Experts of a small language model: 8 picks a token, 621M tokens.
Below are experts of layer 7 (counted from 0) of a mixture-of-experts language model. Rows are named router (the router's row for the expert) and show model dimensions 0-127. Each number is 128 + 32 x the weight over its row's rms, rounded and kept within 0 to 255.
After each expert's rows: "comes before" lists some tokens at least twice as common just after its tokens as in all text. This comes from a sample of Wikipedia text that the model never trained on. Tokens count by the router's weight.

# expert 219
router [165 142  81 144 120  92  69 134 156 171 163 112 108 136 194 154  69 117 156 116 167 131 124 142 110 129 131 133  92 172  69 161 117  88 125 100 113 105  97 134 148 121 124 157 174 174 108 108 113 138 187 198  93 168 104 115 137 158  72 129 107 168  81  71 152 125 110 156 144  87  81 114 168 114 127 153  83 128 160  84 128  82 116 180  38 166 154 150 109 115 103 136 115 166 115  81 114  77 106 123 118  88 125 145 152  99 106  91 161 123  75 162  95 154 172 105 110 150 153 181 110 110  90 182 104 161 113 131]
comes before: " The", " He", " In", "==", " It", " This"

# expert 122
router [163 150  90 139  72 127  76 137 179 172 164  79 100 130 196 132  91 122 156 115 123 140  92 129  92 121 185 147  73 149 114 170 129  80  99 127 110  64 108 148 145 112 117 178 170 168 103  98  84 125 168 174 103 180 121 113 126 149  79 165 107 185 100  97 153 102 106 142 164  96 139  97 165  99 130 139  67 116 170 102 107 127 105 165 124 140 149 150  97 115  62 166 104 134  82 103 104 105 126 116 114  96 137 151 129 120 103 121 162 101  78 156  81 163 167  84  77 182 134 151  98 134  79 117 115 154  69 162]
comes before: " was", " he", " is", " the", " had", " she"

# expert 108
router [131 137 119 217 121 108 107 157 167 200 161  75 106 142 108 164 123 113 112 101 191 190  77 147 111 107 123 172 100 125 105 193  94  97 112  86 114  98  98 130 135  96 125 184 146 144  97 104 119 167 187 124 117 129 124 121 107 143 117 183  95 128  89 131 155  97 116 133 166 103 129 105 183 107 139 145 104  80 166  97  88 101 131 175 114 125 143 151 107  76  84 167 119 110 101  92  58 140  97 117 111 127 120 139 146 130  83 120 150  74 108 155  71 178 165  86  95 195 140 123  75  98 118 160 103 166 110 149]
comes before: " ", " of", "201", " years", " year", "te"

# expert 135
router [155 120 113 165 135 116 138 177 147 157 189  46  77 172 159 145 121  62 220 111 115 112 108 137 118 115 133 145 103 178  89 162 104  98  95 109 112 126 108 193 169 130  98 125 150 177  51  91 115 140 156 154  99 164  87  99  93 164  84 133  82 190 111  89 129  88 125 181 119 109  76  97 142 123 136 157 128 119 130 109 106 158 141 151 132 162 168 154  85 121 100 144  90 144 117 106 106  92  93 104 117 132  81 170 148 132 134 138 140 111 109 176 113 129 127 104 126 156 157 141  89  44  93 126  86 138  93 161]
comes before: " to", " the", " a", "ed", "ing", " up"

# expert 100
router [165 166  87 136 107 123  92 171 181 143 157 122  76 137 182 157  89 139 174  83 144 134 102 156  93 104 116 152 122 154 108 147  93 113  92 112  92  97  99 176 206 108 114 126 130 151  81  77  94 148 175 171 127 190 102 101 118 169  89 144 122 162  99  85 148 100  94 163 160 114  95 129 203  98 162 199  92 106 179  93 117 115  89 153 112 170 151 137 116  90  53 123 115 150 115 106 131  66 104 122 114 123 108 136 144  96 116 116 138  99 127 141 116 144 178  94 109 137 147 173  86  74  92 173 118 132 115 165]
comes before: " ", "-", "|", "born", " a", "',"

# expert 34
router [178 136  95 166  87  77 143 186 133 131 131 129 143 153 170 156  96  55 145  77 141 209 117 155  95 116 142 138  86 114 104 130 128 104 102 101  94 115  76 149 126 105  72 181 129 155 109 115 120 126 197 113 120 152 129  86  71 160  82 169  95 142 114  69 123 132 103 139 153 102 110 117 162  95 181 130  51  86 151  86 139 102  57 133  97 165 144 154 117 134 146 147 141 173  87 116 108  98  95 117 117 124  83 125 126 109 113 125 159  84  97 127  92 139 149  51  75 147 115 156 102  66 123 138 107 162 121 156]
comes before: ":", "==\n", "\n", " ==\n", "==\n\n", " •"

# expert 118
router [140 170  91 135  87  48 100 190 144 139 150 101 143 179 152 137 111  96 151  68 148 180 128 159  98 112 144 147  95 122 115 148 116 108  95  67 111 126 100 173 161 113  84 169 118 140 124 129 100 122 189 149 116 134 149  81 119 174 131 134  86 145 129 100 118 112  81 128 149  84  83 135 141  74 194 121  82 116 186  59 112  84 110 118  69 169 155 146 106 121 121 141 132 175 115  91 107  86 125  93 121 121 116 127 125  93  88 137 153  81  88 137 123 138 168  49  67 131 123 150  77  85 123 158  76 156 127 137]
comes before: ":", "\n", " career", " information", " \"", "==\n"

# expert 185
router [141 188  64 157 118 101  80 157 180 185 165 133 121 175 162 178 102 130 185  88 154 163  72 142  97 122 148 158  82 149 119 144 115 126 117 112 101 118  85 153 152 117  68 157 127 169  93  98 116 162 201 155 101 170 131 111 109 187  90 130 126 155 120 126 131 116 103 152 143 116 100  81 165 117 185 172 116 102 167 115  98 113 132 182  69 179 149 160 100  85  73 134 128 165 134 106 130  85 119 111 104 118 115 158 151 107  90 121 159 105  83 141 112 127 173  56 117 149 148 146  95  86 101 156 105 175 103 147]
comes before: "-", "6", "5", "3", "2", "4"

# expert 142
router [131 153  63 150  58 114 102 138 144 127 141 102 112 174 179 201 114  92 159 125 153 123 117 132  98 112 120 152  84 160  97 185  76  87  97 101 100  88  87 134 142 112  97 179 161 147  92  69  98 182 142 177  75 164 147 106 112 159 115 138 141 159 124  99 122 109  63 167 177  80  81  90 163  97 158 141 125  68 149  86  93 128 103 154  96 137 138 130 119 104  97 144 140 148 128 106  94 112 114 115  77 108  91 165 152  79 124 128 125 114  88 177 112 160 193  97 110 184 162 140 100 115  97 154 129 164 135 154]
comes before: " the", " a", " his", " its", " this", " their"

# expert 239
router [130 137  52 125  89  75 108 142 168 141 120 129 124 163 118 150 125 131 124  91 182 127 120 172 134 108 127 149 102 142  88 117  96 117 115  65  94 124  80 137 141  92  70 160 141 156 126 142  85 142 181 185 104 178 109 126  98 148 114 135 129 158 102 122 137  78 117 180 175 117 111 110 134 109 188 187 141 140 243 119 104 107 115 161  62 186 162 155 136  88 126 153 114 136 131 110  99  83  70  81  84 125 131 161 103 125 106 120 136 114  89 168  97 171 160  79 106 116 187 131 126 140 124 153 110 175  86 144]
comes before: " ", ")", "E", "_{", " /", " ("

# expert 144
router [130 139 115 138  71 123  69 134 173 167 153  86  80 179 189 160  98  95 190 114 157 126 113 129 114 125 118 144 117 152  93 159  97 115 107  93  81 107  96 149 141  92 107 179 157 148  88  60  66 138 139 181  75 156 142 109 109 133 110 160 113 163 111  87 141  99 111 177 173  56  74  96 168  74 143 154  90 122 143 106 100 123  96 158 108 144 126 122 114  92  74 141 118 158 112 114  86  88  95 125  66 111 116 145 172 109  98  93 137 104 106 115  92 145 136  59 114 135 153 164 110  91  77 170 125 159 113 134]
comes before: " the", " a", " his", " an", " their", " its"

# expert 29
router [131 172  66 149  96 117 115 138 153 135 148 126  78 133 157 169 128 136 160 114 152 141 126 149 109 110 160 172 124 143 127 178 112  99 137  92  92  70 102 153 147 113  99 126 181 141 102  99 126 124 159 164  85 171 135 107 107 153 125 126 123 189 101  55 159  77  96 170 137 111  66  72 146  98 151 180  93  97 199 110  97  77 102 136  92 143 137 185 107 106 122 155  84 151  84  95 108  67  90 102 120  94  93 158 117  94 101  82 148 107  93 150  79 145 155 101 123 171 137 181 107 115  60 182 134 145  98 139]
comes before: " ", ",", " |", " City", " Town", "'s"

# expert 170
router [144 133  91 144 115  27 128 164 129 157 177 118 150 159 143 127 102  91 135  92 161 152 104 134 102  91 120 148 101 150 112 120  87  90  98  40  96 116 100 136 139 112  48 158 132 126 108 143 121 138 175 139  96 143 109  63  85 165 104 152  77 189 120  98 129 116  91 147 121  83 123 123 134  61 177 132  94 128 192 123 103 108 101 118  70 183 165 137  90 122 126 142 145 185  99  94  87 115 139  93 134 119 125 133 112 119 109 141 156 113  97 166 129 170 165  52 135 147 134 150  93  91 148 164  66 163 106 148]
comes before: ":", " |", "=", " by", "\n", " /"

# expert 57
router [139 171 116 155  78  84 125 172 147 142 146 115 126 157 136 136 120 138 157  81 126 131 128 150 105 111 147 155 109 159 133 155  85 103 137  99  87  73  93 169 184 105 135 146 173 145 108  68  89 170 138 170 125 184 110 116 140 120  96 149  82 176 123 100 168 119  67 183 208 103  89 114 178  82 146 190 107  95 162 138 112  92 141 185 122 189 181 164 120  99  67 143 106 184  75  88 139  92 107  91 118 106 122 132 116  87  89 105 129 109 111 134 125 149 118 134 120 143 121 172 109 112  60 115 119 173  92 150]
comes before: ",", " |", " (", "\n", "i", "ski"

# expert 94
router [122 153  94 136  85  39 119 186 162 134 149  89 137 185 175 157 108 110 120  86 180 129  90 138  93  87  99 123 128 152 109 129 138 106  97 116  79 123 110 154 136  88  79 155 135 157 108 127  84 121 190 164 135 158  94  76 123 164 109 113 108 189 135  97 138 127  43 134 150  99  79 126 138  86 162 156 112 130 225 135 120 107  67 144  67 167 143 149  77 124 102 147 129 143 114 106  79  98 128  78 100  87 114 165 107 121 126 120 158 110 114 139 108 150 154  87  81 160 151 119 104 146 133 168  80 151 103 143]
comes before: " |", ":", " |\n", "\n", "==\n", "|"

# expert 62
router [124 153 117 173  98 119 105 159 180 145 173  77 104 121 190 118 103 117 172 129 191 117 125 146 122 101 164 120  84 145 111 152  83 136 122 100 101 102  92 147 153 106  99 180 161 154  86  92  81 181 203 147 105 157 132  80  98 138 104 127 124 178 133  75 130  91 112 168 146  93 100 115 156  85 124 153  64 135 179  82  75 147  96 191 122 149 144 150  67 104 118 136 111 150 108 109 132  75 130 108  69 110 142 174 168  73 128  78 144 103 105 127 118 143 159 114  67 185 135 121 133 120  80 131 107 162 122 152]
comes before: " be", " the", " have", " a", " used", " been"

# expert 151
router [155 173 106 135 101  98  87 155 128 160 167 142  99 164 132 190  94 120 153  80 113 172 104 154 108 111 142 163 121 153  75 139 109 128 119  77  78 111 129 134 150  67  95 149 145 176  95 104 121 144 180 167  74 195  86 127 133 179 129 146 130 223 122  72 166 103  85 149 135  88 112 110 147 107 176 179 104 121 199 133 102  80 105 165 100 173 151 181 114 101 129 142 116 119 107 135  69 130 125  99 108  79 116 130 108  95 115  84 160  84  89 172  84 148 176 102 106 127 161 132 113 134 107 149 134 133 104 138]
comes before: " |", ")", " (", "\n", ":", " |\n"

# expert 227
router [162 156  76 141 108 108  72 171 135 139 158 118 119 140 169 185  81 122 169 122 176 135  83 126 113 127 122 142 107 163  97 156 118  95  88 113  67 101  93 180 141 111  94 128 149 146 103  89 108 147 187 160  82 195  92 117 118 166  85 160 100 169 118 119 133 102 112 148 160  97  88 108 152 100 173 151 111 117 197  94  99 104  81 175  95 165 184 164  81  95  81 142 114 134  98 112 117  96 107 126 104 105 112 142 122 101  92 112 165 109  95 180 109 171 189  82 109 151 132 157  93 110  80 172 101 170 128 165]
comes before: "|", "-", "==", "===", "The", "="

# expert 206
router [144 158 103 136  94 116  92 153 180 175 126  77  74 177 171 185 100  70 173 116 178 112 119 143  97 115 109 143 101 154 115 167 102 126 113 121 100  84 132 155 182 103 115 177 157 172  86  74  97 150 183 158  60 176 143 111 132 175 123 163 125 154 121  74 125 111  97 157 172  92  82 109 162  74 128 143 105  89 146  94  92 143  68 134 108 143 140 144 113  85  97 123  99 150 106 110  94  72  94 108  94 133 114 153 164  78 135  99 132 101 103 136 127 161 171 104  90 153 142 164  81 123  68 171 118 139 125 139]
comes before: " the", " a", " his", " their", " her", " an"

# expert 82
router [160 170 103 135 105  58 109 156 148 176 137 105 155 167 146 158  90  72 121 119 159 160 124 136  91  91 123 147 102 149 112 132 108 115  77  53  85 116  88 135 145 109  54 201 124 117  99 129 112 116 160 128  91 146 108  82  85 156 110 167  87 172 120  91 140  97  96 138 122  82 119 130 136  46 192 130  96 103 173  83 131 124  97 112  91 161 144 147  81 102 134 167 130 161 103  91  96 129 127  93 117 120 120 128 117  99 115 149 164 112  95 140 137 148 188  49 144 137 146 155  53  90 140 171  82 131 128 147]
comes before: ":", "-", " by", "\n", " office", "="

# expert 18
router [133 194 121 161  97 108  77 137 194 143 180 117 121 165 149 154  82 102 146 128 141 178  98 137 120  74 163 160 127 139 103 171  97 129  84  92 118  94  99 147 157 124  63 151 142 132  82 107  83 183 159 139 107 130  69  86 102 114  94 171 112 158  97  64 164 116 102 167 153  82 105 115 134 105 131 153 119 123 156 109 122 116  89 142  91 173 135 165 121 122 118 153 127 160 109 119  75 100 101 118 109  84 105 121 118  77 108 102 208 126  97 123  65 116 151 113  95 176 170 114 158 110  74 186 110 181  96 155]
comes before: " of", ",", ".", " in", " and", " for"

# expert 83
router [145 176  86 154 113 124 107 124 126 181 144 132  96 130 157 181 112 119 130  81 161 169  99 179  94 125 155 177 114 152  80 157 131 111 126 112  79 123 130 130 152 109  97 139 160 157  98 108 104 160 199 160  80 165 126 129 103 179 119 157 136 176  82  91 165 104  47 174 146 108 111 129 146 111 146 154 107  95 211 108  89  94 114 170 115 147 138 143  98 110 107 191 104  97 100 115  73 101 109 107 123  73 102 162 133 118  92  86 182  90  88 128  88 143 197  97 115 145 168 126 138 118 104 190 129 176 126 138]
comes before: "–", ",", ".", " |", ".\n\n", "th"

# expert 112
router [135 147  66 131  87 109  87 134 122 147 148 132 102 129 177 167  89 122 161  94 119 143 127 166  89 116 138 134 121 138 134 192 104  49  88  86  53  85  99 161 125 114 106 193 141 130 125 102  58 127 173 149 125 169 127 113 107 116  69 141  55 157  99  98 157 113 120 148 183 138  88  89 172  84 133 189  81 108 189  76 125 107  95 140 107 151 141 128  96 104 136 145 105 150 109 107 121  63  81 124 118 112 115 157 126  93 114 106 124 119 117 125 109 135 164  67 105 144 189 160 101 114 132 154 114 177  73 133]
comes before: " ", " —", " Candidate", " Votes", " UTC", " L"

# expert 111
router [158 160  65 143  98  72 136 163 133 110 134 138  82 146 140 176 128 137 122 100 149 127 115 160  99 107 124 165 104 161 114 187  83 133 124  92  60  90 139 128 136 118 109 135 163 142 119  81 137 160 154 162 123 234 115 100  89 162 130 154 134 189 124  65 160  96 107 145 157 115  70  92 129 116 133 175 103  91 210 149 113  83  95 132  85 171 141 159  98  99 115 164 100 125  82  86 115  91 111  78 101 114  93 152 103 109 114 111 152  81 102 160  92 180 151 116  96 168 139 184  92 119 127 170 122 137 118 153]
comes before: ",", " |", " University", " State", " City", " Town"

# expert 184
router [130 134  91 149 111  97  87 155 161 141 178 107 122 139 187 187  64  77 149  99 164 134  96 129 126 108 135 157 123 158  86 122 114 110  82 113  80  99  94 137 141 105 103 157 143 160 127  69  80 155 177 159  96 211  83  95 106 135  79 139  96 174 118 141 116  95 104 152 164  93 125 123 147 106 179 137  91 113 189 114 109  77  58 158 103 126 154 157 125  97 112 143 124 194 113 118  85  82 128  96  95  70 101 139 111 123 107 125 160 119 103 167 102 168 165  80 102 152 145 131 107 105 116 149  92 163  91 188]
comes before: "|", " |", " |\n", "|---|---|---|---", " ·", "|---|---|---|---|\n"

# expert 134
router [137 197 107 146 106 139  89 144 190 134 126 120  91 174 160 138  94 110 155  97 139 204 113 137 106  82 156 154 117 145 128 165 116 118  85  78 107 102  95 146 142 117 111 115 147 171  90  91  75 168 178 158 100 173 103  84  99 149 126 121 131 140 141 102 158 119  82 159 139  86 105  87 154  93 153 134 104  92 149 121 118  61 106 146  90 170 117 182  82 107  78 160 116 172 140 136  89  94  95 107 101  96  99 121 131  93 117 106 218 115  73 153  98 149 166 124  98 158 134 135 143 133  75 198  83 171 103 144]
comes before: " of", ",", " and", ".", " in", " ("

# expert 55
router [149 127 111 164 114 119 125 161 218 145 157  89  67 119 171 180  87 110 187 108 119 126 121 112  93  50 108 134 136 141 127 170 100  78  88 122 110 118 118 171 209  88 116 184 161 143 122  82 135 157 180 167 118 151 129  59 124 139  89 168 117 152 105 142 133 103 126 149 134  93 121 107 166  93 161 162 102 116 175  75  90 127 111 141 124 122 157 134 142 106  95 164  90 175 112  82 115 127 122 122 121 110 103 141 164 125  71  67 116 100 107 143  72 160 142 107 106 184 138 159  73  84 122 131  88 147 109 166]
comes before: " the", " a", " his", "duce", " as", " in"

# expert 4
router [143 186  94 146  99 132 109 143 141 164 135 125  87 115 131 152 111 143 160 100 159 133 106 148 119 114 149 170 111 119 138 194 111  98 122 120  70  69 111 150 163 109 112 152 143 162 112  47  98 143 150 190  87 169 115 111 100 158  99 179 111 179 107 103 150  98  91 186 164 116  92  98 164  96 138 183 123  97 183 114  97  78 116 173 120 124 148 137 122  83 150 132  77 150 108  56 110 122  84 109  96  60 123 153 111  86  80  95 188  98  89 141 107 154 153 116 110 178 167 187 112 105 114 148 139 162  93 131]
comes before: ",", "\n", ".", " and", ".\n\n", " City"

# expert 106
router [130 156  84 164  66 103  96 143 139 183 146 112 104 166 160 184 132 121 177  91 134 166 123 125  95 101 129 168 103 142 112 170 106  99 109  91  71 124  84 176 143 102  95 132 162 138  76 124 122 139 179 157 120 162 107 128 115 169 107 154 124 207 105 106 150 129  90 159 151  94  97 109 139 120 151 167  91 120 221  73  97  81 117 192  83 161 167 153 105  76  92 144 122 132 130  87  98  97  85 116 121  79  93 154 138 101 102  76 163  86 117 131  81 143 176  96  96 132 147 143 106 118 110 150  92 157 100 140]
comes before: " |", "–", ")", ",", ")\n", ";"

# expert 19
router [139 158  96 132 117 103  88 153 173 189 143 114  91 131 176 128  60 106 175 132 143 129  88 174 116 124 108 129 115 148  79 154 108 107 128 119  83 110 123 162 178 128 124 144 146 169 118  73  84 169 166 178 138 181 108 110 107 163 101 142 103 185 101  93 138 107 111 167 162  82  70 110 169  83 158 166  93 136 135 114 125 128 117 186 113 161 143 148  63 106  99 144 131 135 105  98 120  82  74 145 102  87 107 144 164 113  64  66 152 100  93 148  91 171 178 105 111 136 135 182 115 118  61 152 125 145  87 164]
comes before: " The", " In", " He", " It", " This", " On"

# expert 110
router [130 130 100 226  92 121 137 175 150 142 150 134  57 143 128 147 109 129 161 100 120 130 103 142  86 125 145 160 117 152 125 159  56  88  85  58 117  92 110 164 164 123  97 120 132 132  64  79 151 152 130 147 141 141  81  88 110 180 111 151 110 199 105 125 148  96  86 184 137 102  99 113 140 134 183 169 139  83 170 132 147 121 118 175 127 122 155 180  97  64  98 176  89 129 106  71 132 104 113  76 102 115 111 134  98  90  63 100 144 115 119 169 126 153 121  90 142 174 132 172 128 117  79 155 105 143 126 147]
comes before: " |", ",", "i", " (", "u", "en"

# expert 246
router [140 152 121 170  72 135  64 142 157 168 158  66  92 133 181 138 122  89 163 100 173 147 104 120 111 122 111 132 113 145  72 150  91 117 110 117 114 107 103 142 163  58 105 193 156 153  99 105  84 149 180 176 115 134 126  99  70 138  76 133 111 153  97  68 128  97  86 141 154  61 118  97 180  92 117 148  79 138 140  89  67 140  73 142 109 183 147 139 120 124 102 149  99 135  85  94 127 109 109 117 119 103 141 181 168 124  89 100 146 108 113 164 106 144 137  93 101 193 160 140 145 104  87 139 111 171  86 168]
comes before: " a", " the", " well", " an", " not", " part"

# expert 224
router [124 188  95 171  82 130  80 139 139 172 150 115 103 144 160 167 107 129 151  99 145 180  98 150 105 126 164 185  95 150 104 171 125  93 102 108  85 104 100 167 131 112  92 143 166 149  56 107  95 162 171 167  89 154 116 126 107 164 101 170 122 178  86  95 160 121  69 172 142 113 114 109 160 103 135 148  86 107 179  96  85  90 119 197  90 143 141 126 111  70  89 167 128 131 118 104  77 111  77 117 124 104 111 141 155 111  84  90 189  97  87 136  84 131 176  75  83 142 169 134 128 116  99 157 109 155 127 141]
comes before: ",", "–", " |", ")\n", ")", "."

# expert 117
router [174 155 104 140  75 102  67 140 184 139 160 111  94 119 187 147  78  86 126 127 165 140  91 141 112 120 141 150  57 168 103 175 108  77 132 109 130 126  92 143 122 111 120 141 169 157  99  93 144 143 194 172  81 202 123  86  92 160 100 131 119 153  98  94 166 120 108 164 151 102  85 127 188 103 105 146 122 103 156 114  99 106 116 147  80 164 133 131 110 113 115 143 104 168 111 106 122  82  93 133 113  93 104 145 196 123 100 100 174 110  84 143 109 169 203  83 114 133 176 151 128 121  79 158  80 170  88 136]
comes before: " The", "==", " He", " In", " It", "In"

# expert 236
router [133 143 105 139  98 116  78 148 190 167 151  89 109 138 139 129  73 131 164  67 139 152  89 112  97  77 118 135 108 160 124 124 121 106  57 131 108 114  95 125 185  57  70 137 144 149 138  98  93 138 172 151 100 156 108  66 103 141 101 161 109 158 119  92 148 123 130 165 128 105 136  84 153  49 139 151  82 127 168  90 137  85 104 142  89 130 134 141 109 107  98 130  93 181  94  77 103 125 131 120 132  71 104 198 152 131  98 111 148 125 111 133  88 188 140 108 122 144 151 177 103  58 113 108  49 151 101 173]
comes before: " by", " to", " in", "ed", " as", " of"

# expert 36
router [156 148  86 178 117 105 111 161 181 137 135  68  95 149 192 148 114 100 137 103 155 149 122 147  95  94 141 147  70 132 118 163  97  83  93 129 110  74 118 147 139 110 138 203 137 184 113 109 110 150 159 156  98 149 108  52 137 172  61 180  73 152 108 103 146  97  94 139 176  87 140  94 151 122 158 172  89 115 171  75  67 121 137 169 129 146 170 154 119  94  97 144 137 163  82  98  91 138 115 124  98 117 150 158 146  85 105 121 135 113 108 177  97 181 150 129 100 150 145 174  76 101 104 107  99 174 108 135]
comes before: " ", " the", " his", " was", " this", " He"

# expert 146
router [120 184  75 138 104 130  72 150 175 174 162  97  71 137 188 145 108 115 153 107 140 179  79 143 115  95 123 133  99 150 104 153 128  85  87  76 128  94  94 160 151 122 104 164 159 126 102 101  70 164 199 175  88 204  92 105 116 133  97 156 108 149 117 115 150  92 135 161 151 118 118  90 182  87 150 150 127 111 162  96  88 138  98 159  87 153 177 150 113 102  97 188  86 134  99  91 120  81  84  91  97  82  95 168 139 104  94 102 154 109 105 142 104 128 174  93  93 136 152 173 124  93 119 150 134 150 132 147]
comes before: "201", "200", "born", "199", "198", "202"

# expert 177
router [132 192  95 148 116 121  82 133 159 174 138 122  83 138 172 143 101 120 144  98 157 148  66 141  52  97 159 183  70 162 106 184 109  92 106 107 104 108 105 133 138 103 116 152 174 181 100 111 133 155 205 158  96 179 122 100 135 167 119 168  93 175  95  97 166 104  80 163 158  94 124 112 181 104 128 166 106 122 171  88  99 112 118 177 101 132 138 163  82 105  69 175 121 122 117 121  61 132 113 138 127 109 128 148 142 133 104 104 172 133  79 158  89 145 203 110  84 166 142 138 110 136  98 146 136 146 115 149]
comes before: ",", ".", ".\n\n", " of", " was", " he"

# expert 169
router [125 182 115 145  78 125  68 147 140 167 150  88 109 130 195 128  72  92 132 110 134 185  94 145  99 126 176 143  71 152  94 147 119 104  96 110 116  91 114 150 170 104  97 133 170 197  59 109  84 155 180 184  68 141 112 106 136 151 120 140 113 164 113  84 152  86  93 150 148  89 133 106 177  90 134 151  93 135 154  94 106 125  89 139 131 145 132 183 122 127  58 155 112 131  85 111  74 115 117 131 133  73 136 150 121 108 114 106 161 103  57 141  90 140 165  97  93 155 150 136 123 125  58 138 109 158  82 146]
comes before: " was", " is", " of", " had", " has", " were"

# expert 252
router [147 179  96 175 135  63  85 139 133 150 135 116 105 131 169 178  89 110 136  81 140 157 100 135  66  75 159 172 104 164 106 166 129 130 112 134 147 123 131 145 171  90 117 178 139 151 130 106 122 136 190 149 115 165  93 118 110 126 123 143  96 199 112  83 182 118  75 159 148 109  72 138 174 114 130 171 130 132 175 124  92  71 130 146  89 128 148 139 105 116 105 183  82 134 101 122  69 135  98 125 112  70 136 160 123 102 119  95 149  81 112 170 107 184 198 100  79 146 176 147  89 126 112 153 111 156  95 187]
comes before: ",", " of", " in", ".", ".\n\n", " and"

# expert 193
router [135 128 106 160  70 106 107 150 135 122 155  85 103 114 157 197 123  87 152 113 154 152 122 131 121  95 116 132  70 163  64 170  79  90 129  92 108 106  92 154 137 142 105 200 119 173  54  97 139 202 146 191 102 182 123  69  85 127 105 139 110 155 138  81 129 104  86 159 183  83 101  88 129  91 145 146 130 127 138 101  95 119  96 155  94 152 142 130 131 126 123 121 126 175 108 112 108 101 110 119  81 124 107 178 166  69 128 120 142 107 119 164  83 158 172 114 132 199 172 154  78 104 101 154 125 175 117 140]
comes before: " the", " a", " his", " its", " $", " their"

# expert 77
router [133 125 111 155  93  73  98 147 144 201 143  93 121 189 160 189  90  99 124  77 157 155 125 174  59 126 113 144 110 193 107 141 117  90 114  92  87 121  96 110 126 108  41 180 163 139 122 131  81 161 175 129  65 156 144  80 118 187 124 141 118 158 146 122 138  75 120 176 161  88 127 110 129 107 195 111  83  90 169 107 122 137  74 172 113 162 173 126 102 103 105 142 122 151 126 111  99 131 137 126 107  84 105 142 141 101 127 134 143  96  95 147 121 144 189  68 118 130 152 151 116 100 138 158  68 163 132 145]
comes before: " |", ":", " the", "lete", " place", " •"

# expert 81
router [146 167 127 146 105 117 113 177 154 143 151 131  62 160 166 123  85 151 155  85 142 145 111 139 111 112 141 163 104 146 113 158  84 114 108 117  93  76 107 164 172  93 116 122 163 182  74  71 125 159 143 145 106 178  41 107 123 149 107 159 118 201 119 100 172 104  84 173 154 115  77 105 161  90 146 171  98  97 183 127 111  83 110 160  78 153 151 165 128  89  80 129 105 162 101 106 112  86  90  73 110 103 123 129 106  76 112 111 153  99  89 136 131 146 122 108 120 152 136 183 125  98  46 136 131 145 107 173]
comes before: ",", " |", " (", "\n", " and", ";"

# expert 2
router [109 177 113 145 102 134  70 154 183 154 165  68  84 166 155 171  86 129 183  86 149 129 129 159 117 100 116 151 101 158 114 190 117  84  97  99  91 134 120 173 138 103 107 142 140 181  84  83 105 154 166 188 100 162  97 141  85 145  88 171 117 168 129  77 163  88  73 150 156 130  71 114 143  59 123 145  98 142 146  78 121 121 133 183 126 130 145 163  84  98  94 132 140 185  87 109  79 100 124  97  92 101 115 165 160 136 129 127 113 132  66 164 113 149 153 125 110 152 138 174  97 109  89 145 112 150 113 169]
comes before: " by", " to", " in", " the", " a", " that"

# expert 23
router [146 149  40 153 105 102 109 139 189 141 138 106 117 131 197 182 110  96 158 103 133 145 108 143 113 122 151 159 108 160  88 177 127  96 110  88  83 108  72 160 134 111 108 157 150 136 105 116 101 148 205 181 106 165 130 114  91 143  79 136 122 176 113  88 146 116 120 165 167  82  81 107 157  92 152 137 103 111 181 117 121 126 112 190  86 186 157 128 100  74 116 140 105 159 113  86 118  77  46 112 120  97 114 166 135 107 112 111 148 107 123 176  63 169 159  91 122 177 160 155 126 127 115 151 102 132  88 144]
comes before: " ", " —", "000", " −", " %", "0"

# expert 76
router [133 147  86 139  90 104  81 130 167 139 204  78 115 157 177 177  88  91 172 110 140 132  83 162 120 121 110 142 117 165  60 200  86 129 112 106  73 110 100 166 150 131  81 173 134 171  92  81  68 151 163 164 120 143 114 119 112 186 105 156  86 162 115  79 142 102 101 162 157 108 114 101 160  92 133 145  82 135 145 123  86 145 119 177  97 149 132 139 103 107  99 137 128 174  83 134  85  99 126 131 114  73 126 157 161 133 126 125 149 103  89 183 121 171 163  90  97 169 138 130  90 113 112 151 103 182  71 135]
comes before: " the", " a", " it", " that", " an", " be"

# expert 156
router [136 165 129 141 100 156  72 129 190 173 133  66 113 119 132 145  87 132 167  88 162 145 128 119 140  83  99 135 113 166 100 143 103 113  70  89 106  87 122 173 137  78  73 129 129 149  90  89 115 136 190 176  80 153  96 102  75 141 100 160 102 195 112  65 137  97 104 157 136 120  93 118 154  54  96 137  91 139 150  91 109  98 124 168 117 143 143 114 106  70 102 133 100 160  80 115  70 125  90 116 113  82  99 171 173 131  95 110 147 126  85 128  94 179 152 125 129 128 134 170  98  91  89 134  64 163 118 144]
comes before: " by", " to", " in", " as", " for", " on"